config.yaml
hidden_size: 96
head_dim: 64
init: "normal"
init_std_o: 0.0172
beta1: 0.95
beta2: 0.95
doc_mask: true
Below are experts of layer 9 (counted from 0) of a mixture-of-experts language model. Rows are named router (the router's row for the expert), gate (a neuron's input weights, with its number), up (a neuron's input weights, with its number), down (a neuron's output weights, with its number) and show model dimensions 0-95. Each number is 500 + 50 x the weight over its row's rms, rounded and kept within 0 to 999. Numbers have three digits each.
After each expert's rows: "comes after" lists some tokens at least twice as common just before its tokens as in all text. This comes from a sample of Wikipedia text that the model never trained on. Tokens count by the router's weight.

# expert 5
router:421481462561564421428498498510544522451431442521535509534589535541517488609554578520450408447570473591568432426474454503479461388495494466514520440475544416408445475477483457560471473476537463505472471475460586526486528431562432525538551417510482530480459506479524542513490463572456609458
gate5:508525501500527535465396500498443486567429542471551486461488512496451349598538515588486576537461463566485498519496473506569528496501415518452553417500472537503512549533631440553479543526573583499552550472514487571407447502444460512418468574542430550489572475539456534420485432529518535465
up5:533577488462434496436511461534507518491541512433504476558358492541516466540569488515457532514483499575510461399501521550472603487485505507511490400519444494507469612441628500464472516489467522492449423504526430508478526474459537525485501465503396549439479504600531558489514354516441551393
down5:481402505459597564538504492458415533601578526484467515459524542474500536531503452510474544580466466461605538533586437444557525422527441454515603513487533592544520549536487448562472565499437434511536463480519493512382414510435537518493551419516521585555539565509474525412514489500469537453
comes after: " | ", "| ", ", ", "\n", " in ", "1"

# expert 0
router:443448504556539475536573403453586515431464460453498479576503474487485435510550535435514428451485523485556449458326496509446460495477462546461527497451533472507459507506595429530509413463580471450502498480530640466449501478525540497591424545494516481491456430490558491486506517628445542499
gate4:443447445511456573490465453454546596505487458513526529487442516518431396553464486397463462508400502425563408484444416458465425520550418489528538461512459578501510428560419508529471626441526461493510547478495543471582471570477548481498430592507525509532565572490430540498495545525517533460
up4:503518558452466444586539467404425506559551534490471572478499542461482626455526565491563579447508436485526637486500462522541577483403576455525530520463458497419476518420547462598553565462494477541429428553595456477522497528460513476469462535525501500523458492552543452489546551403461500507
down4:480412497579529544442515530539566600493435450497581434500536459612476472505527479449457462540483487508524481498434460490478411543578402578553517468438541450574518438527564497421515462469502516497543524476469531410539469553486393506546454464455468473527587458484485550453485487654463442491
comes after: "1", "2", "–", "8", "7", "86"

# expert 32
router:482433540497514446509578497411569556487430531438475516567480542479526482627529386472509439461506478532565486500470486500365513461505560476425545534430538470533488503448561432579508457502442488480538432487483602468428434508550455521551456551491525500468526438542562526448436522560443625500
gate6:513520552382533495600576456397558524560512479572386526541429488435499457526606590492540502513502548474567525475544456490527540419474545497469435646485534492563529527444505473557565480475514482499514490414550533586521449488527481505410532508562508567490489521511427455436513513457438457481
up6:439432599532472464561496441464551505536561611530483502487521467497459487504457475406457496526549473539527485405459529453466495386508607361477467644534561466489473479513523419494460531464486506527541461525480522498525531497480569437431502448459454560401547425514586476477506512461544527431
down6:500556406505417520561454477530546514539567573551548536518480431427413362472483516467574477526523524481473408480472490496473587467579423546509501514518423485563506496443551493442496583517545560492559493414461541527483514507453489465439403487580468526460545446433507421514504505557424400540
comes after: ".", " | ", "2", "0", "1", "°"

# expert 47
router:443458436525521460438531533501506601420449493459517559512535513446522520566592536482404398508565455561541501466435584449443541487530453512491520520519596427479464469430539499532408434494492373474419441492509566503454447512508566573528559552488475434467483423456451517473495489512475600452
gate6:554526572519488454484532485484548478546458429460540513481507506531528646432469570520535511563514538590500464538480545512500484420482580564498532494544416488513516498448483533492509572403354489562455454557549475496500440478468556482449464501609448443558553573354459486490475442567524499497
up6:454473506458462463402465463410363525472459453531402554497509431495472487486447480503533504532525474532477526508428495467508518506491471500559562491476536468550445484617420469599454554480556489498533445502424475510403520523451479533429579555377588423448543521434565545591492530530483545520
down6:539531538459352514541482446570541594525477539471527509418485440521475546491517602489490439497498494467482529398459438486526492424427504535530483528497526479591410424408504425416512474530597531431477512474460485506456471440577515527528539530417488422472453508464469453408512456507476600445
comes after: " | ", " ", ", ", "| ", " (", " in "

# expert 14
router:490494546550594472387531465432518513469384463453533551603496491524488476593479513391459387478543490579490438476402514416465454456559506526515512519406460484499426528492525460553457512451499426494527545415535526519435513427496459532546492536515527407456455531498489492487491456527554626487
gate5:504508480437515488526591470483533493441434504444452481581514534603549448442575511481485385519506545481459552568479492528528530426506421523425407478450463510586458458456590562556481502445539537525498495432457461476506490588526522519493496442467540459423416533625393579502508458439455498453
up5:451584392509380534498533452427454476457458480447442484543468445543463474574588530455538426544498587558503637551566490439498442588553431538542519481513479417452509501521512515461490427630464478541540479494555478448459566509508428504479467524546535496492418512528519534518429438525490481529
down5:536534516546459525341554502534490505604493549509421548510516499525523472521445413490568539553552565481487518462469469482462497501352502412454467452472536525458492497477475495527530527471401529498593473519518424565527388469429488504533488493517432431487524491447527491583522604576504538398
comes after: " |", "0", "\n", "3", " |  |", "1"

# expert 8
router:523411514564505423535529351470580562444421485477506514506486543527487427491550550447456441477537425535566446477420521466447467492475535570449497467501635531460464517533532434531446451419547479502458411439523541482494546481545550403561531496505491376461483509520554537459494512527532589497
gate6:564481475490534487512522576504546558521501507500498493468549528504523570477525525438464493504562425513539455538596547542532455498561552514480511578539532587489409536525462447489468367525488443473493516478494489433577536430555491376535463481513414384447450574374444459543583455512496599503
up6:390466500442498513528498539439475450510443472512550480557487480496442606487548436509515505444500531436567430555538489506458559454497444465452512509470417468517492462520569625512496537488511639483579502563457492523501528458554588537530463508523566473512458515379544493481563579497406442376
down6:560486399529520514495423533481538545505560510431453544403603485466514558467518546468432531456537487516405511604455510532498491458469566519519508503578568481524437566533450566469516495502446398467343487532581464602485452465457465506485556492497447411489601525550464520562518454487536512505
comes after: "2", "1", "–", " ", "8", " January "

# expert 11
router:383464396507508482502526464453546557506474508503468478542498541512495472633504507474528436510575435534513474442438589542498421439524535536537509489501585458530422504472530452573505439473479504477484322502531538540511533512550553545533501453510455511454518462514480519487510475535449690438
gate7:447459431512504560465451325396527489530435555467478512568468500507473583578516412501512425423433434511488415483503535525575510504505439516493512530535411563477527599483470500476551590493439472458497441585577518440466531497432450493549485491476457529497485566425498446509442500571503548490
up7:479539439516472457508518479487554435486541478584445539572508522439526536515534503524508423510448556408490441456385593518517423516534453540541486626524471577464451555504536487458584543422499460507560582523484459541504583494479482410612500441483618524537583595485499478496468541473483478534
down7:481576443498417541508472525445492493529491524526462494570415501458492482532432498530559447482501524470496461392500432549559452523629428497529496492459524564566477452498519386510484489582528486479492405505462510592445479623514478473467551543563442537521424489555509562609591531471438465420
comes after: " | ", " ", "| ", "; ", "–", "."

# expert 31
router:459481482531607411501498404464542461417435557438534597499481505530489391582514472411515347467517447532493455445433546558427447493477493481469499522520581497469503514531530423536497488498478449470547525403571572541498532454520533557484497483512445456446436453479557446537490495548444581446
gate5:485537443517576525521474534578484541440427593401504497445449493546509491513513469512442441504533521497479354410516559549431497493527463483453518487523506513521523501512493513433533524385520469466506468478574484518567525547538458474500402496522526487497460598532405631524537449662510504435
up5:455477453518450537518489561456391616520550491473464496549573511435444491497507502542509477507489520486559545570457541536486437578501484521473500547500491517397430523443558502541537596468596566443535565470520475576653511514513583483512500495527526595487505448515461515483650521406491457497
down5:429466474524574460496385457466527473488517615476546435557453471419422494470464531451511458441531519421404475514550512549527404512542482510522503537421643491558481559476442503360596456452559506577514487522560495502562550453468495507484420451562521489497512556481463535484519472546454476499
comes after: " | ", "1", "0", "2", ".", ": "

# expert 4
router:495515462525585421444596497479558511468471491511514435620493518483452470563524544437551366526552455554540486401461484547414471471516451570503554499560502445414478518502549489484518412475594444473553446473558528553440484508555564429609533583516475495475521530479476490456503505592494573525
gate5:513455408436491527468550464478400505544483560564549494549514461451398523543523530465394491500527545531515593477410494569537448529571486578474481512554511483419562537605469462480424493431520529530484473477610467537522515543530542448616459460597548543529500566548473429495474469486532577455
up5:476503529572492532521414454443497342407540566448557456542474539534511513478460447464492582498457445490428487529449544505448574490590444482582549456500459531500491478574477449576557524453543472502505541534514506481474563468523390538442478595548507536396440525421479492454440593563487493484
down5:454501457540540507491419524513546536470477463524463457380484558501418443403612476487491433483515526484425417528504526454629570544507625607481523560522451469552510576456522479538503571531490522536474505504522514478513458545510503414526544550494461516462496527590480622564485480429531528576
comes after: " ", ", ", ")", "\n\n", " | ", " ("

# expert 1
router:435522406515497458556518474474455559426482507477535478621498496499454515523526496508504367471529540513565459447422601459492444375524530501513536531461577541453489583592501399567514474498548534411534416415482552546427478533518528543536573546506471467465495481456431567470495492553503542435
gate5:562428510478547501473407554637472416569518509463493469538505411500538510579528477507546433474528548508531460527536464583504473545528449418496450496479508538473535514537502374567483550448469520408560541413412480446559477494462509437459555506542431474479456475352548498484469458536537535440
up5:599509445533478452426549488536526514464503423469396503446515341554602522479592520465523496445482526491415548486479496433374495592489555442501485494508506542466453548502546465573478526492436498579547470547437487442480504466463475391577509484466479492511559504487522421461463462505439506409
down5:620394513364511501442489550514423540472505577493553506580502457589461582507502473650543484547507517507489448511430589519493438446407474501517511479467528522524490583498578461459488557381471529511553514420539486520488497476469575460474518518413486496483451450531530516485449509555545491554
comes after: "\n", "\n\n", "| Year", " |  | C", " km", "andidate | Votes |"

# expert 45
router:512449467600532494504556517458557549561403519514496491516414514507475519606633506450496456470428471534487394448484487534457472475476553534468587501435412459476400521486443449529524486444486477480484384395517557623470547487564431542521488548492465468468439456495484512504491492540577553466
gate3:544425529392489509564469374428511461492476493427492509531484447481399373480588557489485464507515329424492493468511480465525476535480532539467519488514459482396524512552480415450503544445519463511517481454529545491450526586479555592549499601511553461530575469470523480482542505502546565521
up3:467448485472501552655553493448457491490502556497446489452395525589456446621558561469469534443430528442557521490548545416507490468482553451468560477478422504464508596512411470542522541497474475542423520498599513542576483569494524538509568507501593494460499485503539476544467588471577568498
down3:569511446454426541554496484408562527428457504412437474504452465539453443525520418509500510507465537453501498536533541518468543527424548449470613532474487556482474542398461501536515563452502516635537520567532518654482477577492445424534537534433521477519521476558607477511402496545506527516
comes after: ".", "\n", " |", "==", "s.", ")."

# expert 7
router:552428519495556422469508433510605552512501488481551515561451498460493496480498521411494376545439471579496523476373452564493476439536427511455537567484547434400525510476525473485557491419485524495498512419494616516350527509478454503568577555499507493461473492471520495417487480547522584467
gate4:547480439454505546538523502543537573584546552449512414510484554568367635483452501425478479529431423534540501439396537498565479520538444458464501540534444441452492465502502581539478500539463492474557490420582470541491464556479427461484566500454500482570468571495493518460614405527521511462
up4:459585481402514477565541496446506448414506551351497467571501543503623491484404528511484499482557512524502428560459461523511568526527547479494478539540477532515468478511477550551568504570523442576469407483470471448536479478527486523354477574532460497436459565467382484443435533487555528499
down4:575467497430508610594482510456442619533445450605566464569503535506411507518481489505575504487443539545521468540505558469534551513552565544579437448480438570376531507465554529480438502555534511491526470496461490438459517481470609424489488481480596538499586453524551474513519488503552588518
comes after: ")", "\n", "\n\n", "==", ".", " ="

# expert 12
router:472529413516501410474527520526557572558448476536529484542481496513464531621523543517514390578551486530589483453446484514479436419529477575456499527439566476475506523507457451489480533415507467452475492451491572532436563439502505408553642412554430494446498444502521514512529499638524545511
gate3:472403492568510439463517469464479517536551445556545565465498569519414521499607511577574499496528500524561401511504523376473484532454595500472578525459487496432436393512509522467514496498391473475512563482434502563521458478446530459439506408489560524562580548440474484460505547393561503519
up3:487448541473548515579438404510462350431447472535585435447473446515494434516434576444437471452493488478489462512541446475572472554621448482465515529509448466486498549505483583525499449437592470495478507477494470538452564494510555569500414517347495472551525534438505503535504470476496474590
down3:527437511513563488528575440531465537347484534585562545478534542446506565437469537508585460548503502586587390489575571468545489511504468531503570506505486499477543422537514500558563509488602570542496474570537524479492474640591478485528535448500441415546546555496473487483540554509534546489
comes after: "\n", "| ", ", ", "\n\n", " in ", "–"